config.yaml
d_expert: 160
activation: "gelu"
balance_loss: 0.0149
head_dim: 64
qk_norm: false
init_std_qkv: 0.0316
beta1: 0.95
beta2: 0.95
grad_clip: 2.0
dataset: "wikipedia_en"
Below are experts of layer 6 (counted from 0) of a mixture-of-experts language model. Rows are named router (the router's row for the expert), up (a neuron's input weights, with its number) and show model dimensions 320-383. Each number is 128 + 24 x the weight over its row's rms, rounded and kept within 0 to 255. Numbers have three digits each.
After each expert's rows: "mostly gets" lists some tokens that are sent to it at least half of the time. This comes from a sample of Wikipedia text that the model never trained on.

# expert 25
router:179111132072119132138135137119151120126159112117154142086126114151145080086116095148115090147101176087135129156075150120168129126143132160146136120091135122139149154140128135140141162108146113
up0:169152129138119133135132128140152123105146145158098185104111127107133113125154143160161122140167131116158167101145133166113145127138120101181111132121124117101101124059175157113139124142096114
up1:129118135097129111131147107164147183124114113142143090104139134135126097107105122129190132135107146118166093156134151145166137150098131125138152138126081115096115153113108128088137116150164125
up2:096105142137134068126172056141127119118155149110093103140137129092152156121110141097099151138138141126125105113129152085131146139112135112116104111115107133103124130116133110111154140099128110
up3:168139147137090169103158171140105126109162108104120109115149142166132115098098111120109135167193143131120113141111121121130156137096136104090134118132147099135173137162150123138105138149123151
up4:112123114133120079140093108095181136127145109117122128126098167094147116171161129157136124108159098135110096139113134146138151166132122172131134107055131138122159131109135102124110102121163091
up5:091160134153144164132117165125136128178160118135138127102142091178107139089132148124168135116158140177136110145104146150095116133123153119132135103129096089127135102145130193134086111115161108
up6:142100127132150122125098120107135145116116088146124097125136118150132126094107068181103143119125089090161168134146155143146091102124090115142135133172111072137143183126170142134102146129161108
up7:134130118120128171137140116114070138108105168095144118141147094148103101129072161146136124151146167163090159137134139125145167115129132109122160121180102139167107144132171135148114142155144129
up8:099112136105095107103130133184109088083126105090146119140194150122120113107129101146138191109093169096127115127140101113127131108144153153092129164127120141110091149131131135128141128096152128
up9:134145145130097089127086146182069179149185122089160142138158113157110142118129155108096124104147169112129123157126121123135146113158139160179093175146129123107114148098119182146111148128127135
up10:114166177142106099137177148126197124134123100085112100124120139109127128131135098155114136127132105169138086102118117131133136112139128108129159116131121134113116125101187104086166134124150140
mostly gets: " ten", " seven", "7", " eight", "6", "4"

# expert 3
router:103137124104146133163079140141135129147132125134142093107124146108079120097176062141145107155143191127091159117105146128101119160114157125148150141160173071137136118124114122138132147112119115
up0:132141102128128189117112135147143130135128137140148166091121100133122124119096134165119105151134092131159129109120068094132095148137106148140162147134142094138125133106104075135123133137125116
up1:109154100144073162131131083141104145141149118129169135095075112134084123166105163157141132170179133127135117147137088143113151126098123115121140091114124178137120131126124145138152152162147109
up2:115135112122126163128105169127092142145136127148128137140104094120093129109119164102140079129126154108128126095186167107157082122092118115109158156182091076141153084110101142111139120134093083
up3:116155107117093175120149138096129182139135122121127107116153124112127092135137142144138142091175097134107131111135132128141106163141140164112153122111124143140105135130147124134145137156102119
up4:101084125128109099117137123131121125136117155119119108119102102137136145107124110106149115103114136120134132135114096134164108157123152152116114125167102138112097082129157121122175130129125125
up5:125082089090112145106096100124116141125141173167114120124111129102137112114146105107148125139153141141140086081159124107133128133092147121096135126150157114181111162142119127131146106159113107
up6:104197084130098135191136105153138104182092146101148123167137158104114138137150100162121137163114093107108114133152116106140151074144131130117126121132102167111133113138116145109153122157148143
up7:087104104112129154126127130112139138097141117135144121172126139145125116133149096115093130125150144111156085112148139120110165110146132105118132109150154119104092174136095149096114176126130141
up8:146138080154107137111152132147168142069112141113129073139138087133122136066128151129127138159111078146127119155092127083128145094145139115132143171132140108141135106158110124155113136100151125
up9:101121165113155135134121129138189172138125166144149135092142147122144150144143106101084132143144101141127100119098100163109108116118154130144109129126184132126172088128093107134141125129164110
up10:131155157168120113139167121157170134138133112139118122121088133145103151089160131099134138134108144146103170151136145111137173128162095155121102123115100128146123135159134163174114092091129143
mostly gets: "present", "7", "6", "5", "8", "4"

# expert 37
router:141140152114128147168163125106132132145088125104129119105116121123104092089120119132182096137126148100097121149094126108143119153141147132136119087112199123139128135098136133132242186116143104
up0:089179116106062145103118138124086148116137138154093137081086113119102106146132126163126160136121146116144146182116092087170155176152124126153117157106138133122140161128075085136126156145099083
up1:103107078119086145159097129142106081142108133116164133158107122131163093114133084132127116111116143143128143087172148087103112119160174143099091130157119108151122100134122114130110161079126130
up2:122139134112152067200163143134125131153184144089140119180121115082117129112121128159133142094162160111087202105087119146120117111112145163143095152128132131175137129082115087111107126113118116
up3:105096143115151149138128119161124118141151125110089173123119180124126163137131154105117135100106156140134116092173110118109129145125106107130092109130150094142143126096125141160143139083088108
up4:160160123133133121099110141110096151152138098147157124126108144097125100150117123136161143123156119138160151108183093173148143151165153136116171138123122119090149151136136127137152144107167124
up5:107142092101131113142160129114178124098110122133142137129092108125151114112128114094166150109162100157120110141162140134151137120144133116117110139103170171133115114087137085123160181130148132
up6:159127124116128144116135144123153127129122122138126170128090151105135125080129148148158165113182185174112185101166120121129096085115128127095123116133138109128129138060151161087162154109133108
up7:159152125134128111127086143183144060108094118137134128135107138144085130100114122153148115144118168062128113149119108113127149140124106128127115115150119116120135153141156116150117110083105117
up8:100119127125121112125134102173172123111179152140135137091149120117090102119135123102074190123127103115128155114108166127146093132123128144144118129128098112079137115170121117090125119054146095
up9:098115104175154138145112155097161149150116139134141128145175126126108111102107106174105131114163107111097154166138112107122147137131130103153154117106135101105058116126118151151129147133136119
up10:162133121107112132145113101118125124160114083148096109121108104091123102098118163166067149115154129131115115131127118109184077155146144147181135094114130119120136136116095135131099168144110106
mostly gets: " film", " album", " song", " book", " As", " episode"

# expert 12
router:166140154097119076167147138142153150126183096115207125092113121129088116153130125155092101149125143130135124130126110113138120118152147139077175100118117129148078100135101117157128148122131125
up0:150186131155096129111152124104158101126121116093118155121127130126134148143167161129111114102159163137116142160137135119143154086116124088124120129146141194140099151111123110129101121147148105
up1:096092137139094130137121080109159129166135110146121080114124091123121079144136180159139131119119123125154175126094133103138093135132101130130099132141157094102118128117097110141136125128077142
up2:112132109119137145135105138157143148145138092131158166167119113138085147123117143142125090123179149106128132121135100110115144144109149164096119095175158110131124123120109060085157143131144126
up3:104094148098107083127123117119150145099139117105109103107116090100094166149142132129088079143122151104087131103182075112085129127089194097133115155100147132118164149166125125168151112141125142
up4:110124114124097137089114109117139146136136140148148149102135168128102075112132133118172122167107093095130087143121189138099123126145114125110153097156129130119114139090098095133165100131120097
up5:102115126131144147117119093140163149131158114119104105107160079168125151141143113109081168200162134131147117071088136100125104091122090127146198123126137127091123168109085146138128108155123128
up6:100141114094116130149143134174125148110088118147142075101165141094119164055164114154159129104137101127108163093160133141102115125110142133134135097072142128129131109122105076099149126131134173
up7:091122089106081143124139125120091128106140080131117101123214135147110108161162185106137157135124147122095075153133114091123132143122143133153150128151165129124160123117121119174167120192107138
up8:105134097114105112124115116102151123127132108118146119123081147109124151099133097097118099151121120151140117144160154145112127190137110121088100098156122107158126121154169129140125120115131154
up9:141093136105071102107133108148130152111137146142132125116142114112091151098124183137116143112133175140108133138154104133151088136138142133183128131091104105127148191089135110112098120150132127
up10:142125113130147096157105138119149125115122123140095119101089130110129136087114099143151127150149082090150148119094102105082143128151152165099137096115141086132078095156121113119123139107127146
mostly gets: "|", " the", "The", " during", "In", " The"

# expert 44
router:147136146115118147140086145107133142155121122108151113105087116148142098105138109095084091141113140111119171137104154142140133129137171150199139099123136126149107152130113108157164148105139140
up0:115122109122081124118161130123136162084141136146116172108143144146173091123158084093121169096148079122110135131131136162147148112089150118131095159113127148156166114163124147162109084158127121
up1:090133147117132085163115180135129114132094139129158152120124109163166110103155118156101149135110123107106184077152122149101106115151138146125141141137161154150099122137141140106112132105150140
up2:155110137179118136148100119139135103119160100121164072109113114155158128129105137098138134131148090131128070104084123098105119115103147090127116156150143133129103159170130131129132167122129163
up3:165141085131153129112134130078063068115105106094155129077103130089146073114141127153124106150098122167099157118155125094067169120149116134110145155119134110078146133094155145151155107105178170
up4:120188115086177169091159167121140163174105174140091124155104138127129087076118091127124146156169131163116161147094146110097139131133104141161146155170125113118135117103151065118159149120125136
up5:107136121132108134140108126150113156100170144143140147164108129107140095120080084140134198140164134123097141156157144143094115150168184163135145107114120147140143144117117119125134144144125143
up6:147090092079134163127109106118135134119136127126107157136107139136131151092152157114131122145147112108124177140131140129138084145125121079143128122172128140101127162088112157111174134132081121
up7:151135155128110163154115134126109083121158126157132121137141118167152130168155128153129080127206116175115169086123109139162145165148132123174129122157129145118123116152164098134107133116148161
up8:078161129132084159149116132147136137145121081156138140122115138146130127085115129110162083112119139119126134165115167121137120155148117121155136167114113133138133102111135109105101109094150147
up9:092143135155134129133138135083125126105101184147106087173113148178152120126121129126111114139123124131146183154139164107128146138098158119110089133148161113118108119170091150096138113149203188
up10:069095131123120143130132167107127131130145104096108148099149116140149091120150171159180123129111144120155142118106109120119137123101133148090116150153137138074153159120120087178162112108093101
mostly gets: " Cup", " Street", " School", " Avenue", " Road", " Award"

# expert 14
router:119100139109115142092107153126110092197129088113118074111102114146146127123125142103147078153072165130168189146072110159152155144168160113124176115133166119127100091140106084167124163119136119
up0:138107100117097124178161092096110151137154106091121161122086117146140161128096118136137119123116116136145091116130104163116135113114149114113131111165077171130102130117087105119111131139126145
up1:102103131147165128136151144147115130160055135145127117175088111142120133126140130113142131170105103111117148074070174139108153130104122106155111144131127094131118137096153104104122121109111157
up2:124142093133118145120143168144106087134112127148142130173175160171146176113134128087098137112119152076134151129129125120144134097159122098124136164099140110134112132133127156139142130097142112
up3:154062120172120099101104115113102130152123130084124078093143116121132180158141127114162097129098149121104153146134121127117116157154099125105120090104157116155139125125124127128117122124139122
up4:185122142084133145107121083080079114158080108134147138092107138119128125146184130106184117137160136122180126129105167133122076126083147159130102140081093152129113129158127090165159078145121130
up5:130172117128102086151141167133165122165093119125093089130117124182126116128141138131093133142123143130147153126142091093142125121157118103109129150143113123132129135139054136161126160086105124
up6:097130107144131162134132089116117124113107103058103127128090129116138137156098125074124072175130146166119144132129137155134114140095124145156118153120156136114174125132207126132127135088156142
up7:143113090132147131132143142111118132098099138103131124131092108100135079140113145122090132143117117161153147099104094168122176136142156174137105131138085140103111084164092131125142117141109103
up8:158113090081116104136128090139160145118113128136112089116099122147087154096140127171182081170060098140121195133125111144116112129160126127153164133123099144153164162104154126139121149094122143
up9:120138137134110142160129105151145118133116076174108112114129162157125132099151128144144143136095123090178105166129126111114133082133093111156168116139112142126138166085156144102150128109127117
up10:136132127137136141129140130135134095111173099143146155121085158100144148155113155119117125121135121137103112140129137145146160129169103111106137134084145117153116122179089152143095133134143153
mostly gets: "′", "″", " one", " Apps", " Clade", " number"

# expert 42
router:153130121091126143077122115100175149105099126111133118115113102151132115118125135087109098149100154127154194146116166083136114123178143119126110115119100092139123088146131111171134127093135115
up0:111101114089149101120092125139172148161135129189131098117146107111122132139110145112145134162150121125135107102137122195149108123161145119095167158084151119146121115142079112152123102130141147
up1:097142127154143127121106132129131138151143128098108110127090163142095088114135113158120140136126145159088154129095097110101146122151091145156126169054139127131165085074194111131088159123123115
up2:092146089087132111118120116144157149098124136153142151103078112077123133146158144147180146115096144130108131118124128096165116081125136131108103108120136167103136103177109136118124108104126108
up3:140139120087095084098168131055125066125152088114141123112110134153135108150137127127123115147082115120159134145157118144130151167146092184118125111136137102151116127114192126140111121154110104
up4:153124143063127127106161114144102182136092124081123120127142164171117093122163155121115134126151142099120070135104116150146145133130104146147146121169131187123190152093188098107135158161120143
up5:150080148141128120149122143157137112124110109096147077178116120130120118143143116104111138111139084163134117131111135092120111161107117180112135128116094154116153151101111144084109101149158112
up6:114174135139116133120157086167122134144088176124136132067183137109097125151125151104105129161138154132135112132124132111122091123136130171132112130090126144162118120110138146130177119133160125
up7:127108107158115108111138111149181120107140132083114123066138166071124122147175143144143109143119123156108103138125192118116099137132130132100126144137140162110162151128116144138129146053139114
up8:139138110138156169089136156099147094115146119100095126128092112133143150134071176133134125118174126086119150137117121136107098113113135123090130122117138120081114091169168116137138121138104126
up9:132150098141107114140089141094143104170159112111134107108162127124123119125120210109122164120164113182129128128145102102107134129140155139088139169101166114117103132145183141138086132145111111
up10:134185119143128169098148078126166081142125153079150101107171110115127108110117113138137119119144169105120155139128123130117088111106119133145133114174132088138148121136154126140121126117133112
mostly gets: "\".", ".\"", " However", "\n", " although", " but"

# expert 33
router:097094107120139120132110124116127136153169109065165132121129139142100061132170085126113113157114136075136107130110111127164107156115125149160124113137119129158107118150100135139130125122186121
up0:151141117148108115124153120134143151119109093139116105124125112138114143138105128115119096112150104189132119107146102118115100136100157128171075129150093114097089117114142157141135159100096129
up1:111145097163122088114109121105136135148164129159102099133114130141097110146132111155128114101155121142134187148143101100157134097126162108135102159162150114169116138101178136119106114146133167
up2:140200169145101140098134137116112127134129145096146095103115101125162127134104139099109132080096132162151133154132140123134136116146122173140142112142110132132145138140152121140096103127133165
up3:112132077146146119146154107182154181137101101118180132109084151151117164146129112119163141134093074158145152148089126147140142119103113141109118122112122171159078175151145190144165123114139167
up4:083103144165100130146115147097107128132099131159142081117140140149123101128130121154137163145112127099133116151116098128105129151161108113117078112117123120088126127090098101140128126152109146
up5:131146110114082080128123178092114144161125134112108149145157120123118101162096138122129126129109134161110092172118130141095165109123096140133126114132182169122077073153136110145115162132194109
up6:130162160096111179149091111120126116089142118104130136137115120105168168127126104112123111157098140110140128084142150106098126101119146122120122140115115096154179113095129110102106084129131103
up7:120145107108133122099153086131105140089107099120110110163138142130132118085135106114107139142142125182141121162144128154077153153111132164124114146136100135124132175129111149097095149104067108
up8:118109147146141098147106136117100176080127140144101150128095143104139130110145106113114154107146117163118118125089105127154135099142118081128068139155109144154109113132140138119149102120148170
up9:106121122128180137113094144086162102112150069127126178155108175125132070173157143129125162106150143128140104109130185164155120094096125132140137152135097126118099121129131120143125086158142131
up10:100122155148125109127131075123112134134105150109130149119163123165090099109100098112119123170140134103115130152163156112116140094127124100126138090132142086116111138051098111176124127176163118
mostly gets: "son", "ville", " Smith", "berg", "ley", " Johnson"

# expert 8
router:108126103115117114133139146119118142119122131135166147121129106161153114123115133142187119139133097165117179127143089105122115116167151135115140122138172075123127121142132097143120139139143106
up0:127170129144169078126115120144126123110165118158159149121123110132109090158110136156142149123162114103126120159131129127130115125140127127108126096161104098128152128134069094144129120138128086
up1:155140157091146107154132109180114133139132132171123105107082144166142124131109124121173148083150134160078134147141122148129110134176141109135126151109173130117098109117122153132118116096127114
up2:120108113148118122164121149144127097123115130109147162107110116145093053116138160119161114135131163149109134131146118147114136131189114112123151150132142124116142137123168129113134147128167094
up3:134098107114122134125125159125117133130156100111102106110095140168155151122153117119139146159140107156074138134102146115108085127085117151162143073143119140167139113118155141116133128143111144
up4:128139149114146089129122140108132117106140109159143164116117112122116151137122174147119154134121151162141133134129093131157165099139118113149093194128130085170097159154100132129151146129180110
up5:114097146169115122110157118157111142151073138155148106154212088174109098096122153128098113155131124107130139114119137093113117131147118139098132153104127135125166103119099130148128109105181131
up6:110092128160124067082124121103152130120147085110120124155101159180130139140138129147134146106090141102136151103126156137076100122070180109152160087112147148063109094130146118110108160114113121
up7:126086161113095110201186124058119126112119150166165141125158157127099125117106091138140176112126090123162166150099147107089119142127110103108111120140112158107096134125142089087140119130132132
up8:133144150076095127153125143089107183140074108139144141139116146082173130127110128156099121105159129141141121100129143121141146152106133140160123142120153143098119131116163111144074102076140119
up9:132154143135130145153100130142133130133143138141087132128137149154082171119114155135110149091118124137168127125112122124156136145117116136132102129118155127119159106182140102092095108133175102
up10:144160111147115118126147137162137165146124117119140154123123170141120162128142142126127170131131138079164135139125110122089118136138110114121144106091119139097092178150141123157117120163140142
mostly gets: "==", "===", " ==", " ===", "====", "See"

# expert 43
router:087079100138116157150091157107126148185156113100150142113148140147133094147128116125158130125130142064157111151098109105152093120132140133131151115127147137121105090148112155135147151112172116
up0:108093124153124129140184146121138103132133084137130121112094149133118168144106093135113156119126100090106130158131122148116117173125147140102135158101162107117116127118148132178164135109135174
up1:106127134107113147158122118171117131126157149156107146139174154132128127121119155099090126157113126136170214140127127113119118132147128151087115089136146124114088130132136113091137187151136130
up2:099124137127166081157113116122172172166155145137131142121123153140168104127084108155146148135136101096116177163103126116161117147142060143162107127132127118149143152104117142138133170143150151
up3:160162116116125165134113134151122096105150133143152132158145180171106098181144149105132127144134092133178171118121112088148091109145128112150125123124125091178089172115110124127126189147131130
up4:083111143085130143118150189126137104172132119084085083088172125136156118165148142137141148137098130179134137130149100149135134172139116128109149140120107122123157157134104152146097122141125099
up5:087129121135132177148107103104109158124123131138104141136128125130141099146159109152171196092083110105113116155113135115138139098133116136148128124115061102111116152127155104106132142139152101
up6:117150133145109122130123091125109143113074138143096152187108108092121092116200131139157116146131146100093146101124123109141153127145152089115149140136130161126155151158061107136105153154121133
up7:119127092123152190153115150109140151145153152124155117115116130130136133135133156155109101116132171178166145113102140109094100137140109155123106127184085138097110170154159136102098144142102136
up8:113084099115130133123092112115147139126089095125098144148093119160150131125100098062070122133098136144180134153144110128079096131086086138113108150156139141116091120154110135158136160167151149
up9:111170190153090160117178160114108148146166142145146164115104133134123099144124108153109164165137167138138103086106152153130101161131162121107097161130126107139142099130068130099116132131077136
up10:072099121126112154110109133149145080159144072086088170102119114111143142131116167135150137159107105044109086119072109113109122109143085097100121121123110141134164096102168144136126121117108113
mostly gets: "า", "ai", "q", "ō", "aj", "án"

# expert 2
router:140148164117141121103122163110124154133133131104122111124087082156135130117130113126110114156105111147134118134110143137148116162143116151120122094148142123139124109119120129146163128118124123
up0:182132154148151106121111125121136133143115141118085145154183107144116162141126142130150134169103104105162161149133085121139121118155135134112135117153108111112112126129134144110187092135134125
up1:130136129099131153143134135131121119155139136124166107103154154146155112128113124146151122133094132136124172128132099138142119143120106112154125144088114113130150131095163105130136147160172144
up2:110114084172173130112112153134118150110118151130062109128127120133113131144113116118146137122096182140132091105155089150132196150098123133096141171145102124127081120141127121119162138132122141
up3:090114167105140155144123130113104121110114102126115137154089112110151158136139152175114149131113141126134105107151119120128144135139141106097184168117117125116145151105114114131140159106136169
up4:115100127099147145138192132142113118183137130152121146151106130146145138131134124144126135129153115120149117051095140149125155134105114126145093113126158125087101167126119156109125158131146140
up5:123120133100157133154142106097114138131114068132150116121105120100160147136127150145127115127087134106136086128081096128130128128118113132118119102114145106127154186141155131099138130150112141
up6:169144141161130152144106154136117143152118132166159145156143078124128136105147090157112135074118155099101114085111142166164158109181112142103154111161129143144097094117181119124136127154103124
up7:115119144158092152087134087127127160156132150113103145121185126107144123137075126119110132104177137128100145149141143121105096144110151125162130080149144117130113127119125111095094144130110104
up8:093094100120107115110122137122139128102153137148090137077174140099131128117185168136132137166090109153154105124085128138124148135138150128127172126137054142143107175142121149125134131125120123
up9:131131134131102146130140151180136151131103141137132151161099145107164146133139116133101098102141088126144135143146145088122070134138138152093088096124138155127142108085124084107082146124098123
up10:118089144089130095118125113134078122088125095104169117107100132169129088127108205117147153099140160130167130156173116115144109086118139086120082071143146137130129130141116109128131116130121109
mostly gets: "),", " including", "\",", ");", "',", " &"

# expert 27
router:115132140136099135099122101132158112131135111110125116114121076138122100108129112147117095156084124109117133116113130138126118176148134145169086093120142113136135123123104132146150159104146117
up0:136108141126155131175141128135137127134103134154100131115115137124144191147112142144137150143094107146158142134143122146127140153118118111155110157164138124096159151099064173118158054100157127
up1:135109125150092135095092133150129141150121121119155144143103130148107145140138129117130114169176106129124097147138107167066100137154138146138088120084172121108136138115107131147162114147110115
up2:162151149141106100090121142087110144083098107131105114141130081104152144138108151108141178099099123145085148151124118096125114118070115145096148158102110111094115110080138117155133156127085132
up3:118145158117136103096149141101157162108110103154144138121163102102122060137135153218158083128162131118136116116148148140104114093149133126119123045087148089100157131148090108110133161160180099
up4:113128117142107103097126129189116147130119096134148149156110126137159102098160135120130167073147200166138117095135148102126158124134138107095149084124119112150097121104092136139107129148179089
up5:100154067165133138112114127127174117132100143142155124161109104143117064143112159117112143140083109128138112118107127126098081121203140142140137131094158114129104112088130155160123133148102128
up6:155123089149116146145131107149130102117142079118161080083145126136124123096116109118136142139166158141135169158126158131131148131090155137179131157151112124154157165143138148110139142113139129
up7:125134146103138112100105143132125140141121130116122120114110176158086098145098145101119115148121122079147123107113151093090123131149147165120083136172134147133152144154140120152120133163137157
up8:113130135073115117147127187140155164137057137128110120152110092110118141161125132108113133152132061121125132166113122151137084135110135171098150133161180100144145158102150107115149153144123138
up9:137119149172118135153139115168134160084102105121091110126141094115143114181142149107112124125147154086125156158112109100193112149110177167112090153078073129134133133169127134113149151102130154
up10:134143117142133125167103127095112152123126127148105124130176151109108154130121131122172122124163112109119180086095163149157141054174115134137113127147103152151126144135105126136109147097175164
mostly gets: " He", " he", ",", "),", " she", " They"

# expert 36
router:115153154099137154160148104105172102139113114094158120125122121134162105108116093134145107163169142144145165144095174119139116153162142131152133089119104117161097153128122105123137166116147111
up0:134096141150120061161138095096182121148153118127132108127094132122121114116152125194133129139155175138135093085128157168145092116165109160127167079117130112145126191129159164154127136125098108
up1:135182116098107138101147133171150146134119129113091110177127109108118140130071104106132133167146161174128149090076132137135148119101125114109136093175107117159106123112121152165150122117130149
up2:122122102116128112201151171163120130085130122136126144135131089120162141133102119119140158125165112094119149161134094153127169151123118148152141120124138076169096110112087120121111109124139097
up3:102139098117121118123139131134141117136129131158139140107171119145132098111132131123157147115152154101122127131132145099134119112128138152128163083134137116119100123116129121150153123143125163
up4:093157141126152129135107109101129161101139160102139121163115094154113144152100170145118155119136146141118104141115150152149099137156122150120098142148128106131108100193117151121126122078069150
up5:102105175121119099144138150150070091158153128091109121166168123164108133123141106130148160133145148131173169108129108148148151104123167119138097174132124120167082119135176122165103117151122158
up6:139128146112123076116116131141108082125173144185172137075147132072118184076130114127107117120150110096121167119114151144092099144172145095146105146112083088134105151129129107126126111146128129
up7:143157119121141114140148145140105148123125177160134114121134143151134133142133120133167107129149155117138117120118150108130138150157116107094157123152147135127144109156085142137170158162158167
up8:089129144096135138136140123118086105131131102149123111100135152167118143076119109159134095102126146078125154156083137097119067146127143122127147114066154128094141111146115135140127120122146119
up9:150116112151127173119164128081148130131102177157123115122164101126131082106096150151144074140138115158140133095106170104159148114138128073141147161098148142168090113139137089068131125070170114
up10:100127107152124168085170142151173103108117123111125144138160101090115077128145135083134086161159096161153129132084130145148096108140144101138126118114160138154155139150148115143172135171139144
mostly gets: " century", " built", " up", " established", "ated", " killed"

# expert 9
router:143126124096121130113114128115129154148138125118151114104110094148136092081134109094109089142091165140123150137110167119165125134156139151134147109112132094158118124152105112152159153103157113
up0:112138148193170121171114155144140148177118103135108104114126095157133112090130154151156163130145149125155104140136168157114118104125108102141122137116126118152145123131164136135145120103151150
up1:170154129122088164134128165147140161122126133106138064103113114129134110176099153155157111121116125092115135143140168101143103091129158087165113160140145145133123121134127151163101126134108151
up2:106090104118125096108098113127159087096138115101096084092156142120142102145113137102170126132117150124078146052099121151060119119116153141133119160136108130170124084100140138132129115095131158
up3:135138161113115168108138141089150131115097112152129119111103119165129142129133142122124176105139122103108138107175106130114164112089152129151123151114098164178118157115092138097137128143085144
up4:143145136105115132112117159121081117114157147114145145128132099110117100150145181103124164113127123108162142085122118128107149123151169128140114133155123103161114102096126151164135147136145170
up5:072123146150141154168119126141103146141151111123145113136145148131118165128154148133127123169125172154153127122116080148099151128156099101124107135175129136133110150133130121143113136124161207
up6:140121064148115128100123126128130150139127156132111091145126136187092128085137159105112150124098128101163129155116108117124105128130142171096088174119139104143131107087097113096130140133112133
up7:164121081106159154171130103116136100145113132128075090116118134130130108125111113056156116134136103151144138128117142109070157163099128127160168116085170118137124148114157103157142124105157138
up8:145146153063131148094128142132148138128139128125112118143097143121103131104147122112117150158121104074154130104131142149111153125127120143100174150108072110132110141121155157155129128134161153
up9:110127116154125138111129126158156157127146117146099134094123102126149134129142153178096131099161153145170114095127135175108099117161147131128144145110118119148160132161120172102140113160127132
up10:127103135113109177175130135144127139107108096115143111138122131143136113120155193123148102181136172112109129126128099127126124171134127148159134103116123150136130143156100144145143115134144142
mostly gets: " —", " –", " -", " ", ".\"", " —;"

# expert 29
router:143091134115099128127103101106127098168149126133148081109155115123092092071140124112087107125061146096155133127104111089131106106121163162139147096117159103148119131158097105140147158116182093
up0:106100144104136138139118117153105123144113086136148151098096141148126128122093153143110127126147135152114150125152154147115107125126141094131122116129116113186148158103171122138070144150118086
up1:127156133147106104103113115122173092104161106075131150181088132098129128066171118132205111136121117159114138137117116073124039099106121090144124133142093131125116128115149120076149161153118137
up2:142162108089128159091118075108164138094085097149140115158130112191187135142127141129162142124163116141124101105101131122148086122119149085120125109123139112134153142142103126131135113153089137
up3:115147176173109122145111124081147127137143137064112140116127174155155139103098153095111110145121108147131114113158127131110111150098159142117129144142116130179174150142114101141076110120138111
up4:120126124132114151128086154129111134087139143096106138132127129142125165125104143107140133115113120103103150112119131145171113117116130109141143086111116108153126078152147108154129101124096085
up5:149142124143138151123163147108153110101105170119135173118182116111094104146106103113100093124140156108206152125127133147157149126096098128154069083129102130131159133154093112141119072113131150
up6:110140111134112114101146117078133132133107146061152130145129119124127116105157115125112131152141129159132154122178153089124089139062138124151100073104126153166140144127131145171103139121123147
up7:111127111105119160125119153161131112102130132142131145110134104108170133134131126106137114094113149152111145133115143143120158135144120090114147154149138126092126156057136128171145111120096189
up8:123118118142123105102086122136145113149138090096101092151148120100153113132122112104100093149126128133142129110114125147117183103110146128095142112139169105102113135169127099092114136135138102
up9:112146157107107126118118070183113061170107136099159143107147136068104115103065082115077117139119170133125111096106127139093164122097128173117111122132146155131131164189141168127131189092143112
up10:139078150106102141138165141145145116150138157147167126153109135125137129136099156101159114114159158098155117142113147077168115173170159101115111157127109101162159115142204122161135135127111113
mostly gets: " Val", " Mike", " Alex", " Dan", " Robert", " Van"

# expert 20
router:132081119138131145143141133121139109104092146148125080123118136117147081154151123139110126140112119133174165152112120139154120138156159126111105095112123099115096162101149142129148121082136135
up0:124106149145126118144111126155115104158090138144132147085181159166139117123133121124110115187131126067128157097140134133144128117119131135174119159135134098118115152105144171058157116150096164
up1:101116175136125097161141132121125135135102092121128115151115122149127129172167131060114166099160156148148129147162135113150154156154137123135152133121149103187139109110114078135122116106071119
up2:167136168126153130145084152109104120100122118182141163180158080130150135131099125149162114108162115106120126100131091173104131136136130102157152109094079108142123100122178133121179125149128150
up3:166120149134168150130164139106166146103169122173135116160150091099156133124068131115137163062152131116144089157140110140104123124111151166129117114126168108104087138104093089072120132112167140
up4:121155152132132126119199139171105163128101164115121122112141176130125141129135123098151128116129118171130090139061124149147150096134152133089102181138107174122071122113114102121151102128073103
up5:131158077127127154095104129156109143129113155100095142110141107121135110134114129139090117169166123149132076134133134150085154139123155096152121097125180139131087151126121137113069145150123150
up6:107122094151116128139124151149111123147153148095110175124120128100155168141127112100114157125137153107128152084166141120113158125169150101143148148110176092113125139118140145115117125114142141
up7:151146090108145103187144105138119123063140126118106120064116099148109159166128100159133137122150135154168105086152156112121161163140163116084121065110131119136128079150119118148110135153119111
up8:110111084109127122156115119135111123096119118086165088099140142146147086125108152155156116128141140110156099126130179101127131113165150110142105133135166174111080140093132116166115093126156116
up9:132115107147137137155106081141118102110087112122170101122107129128186109135079084138108145116182100137152137121130141101116112113144153156164129093130140141100130143139115090127127142124107145
up10:124123101105150143103131083120094143093148109116107128094120101091161119171085099112101151158167160118128108143112130136153116102144095177121142103115124151124141107097136131125139125100112122
mostly gets: " ", "–", " $", " £", "  ", "−"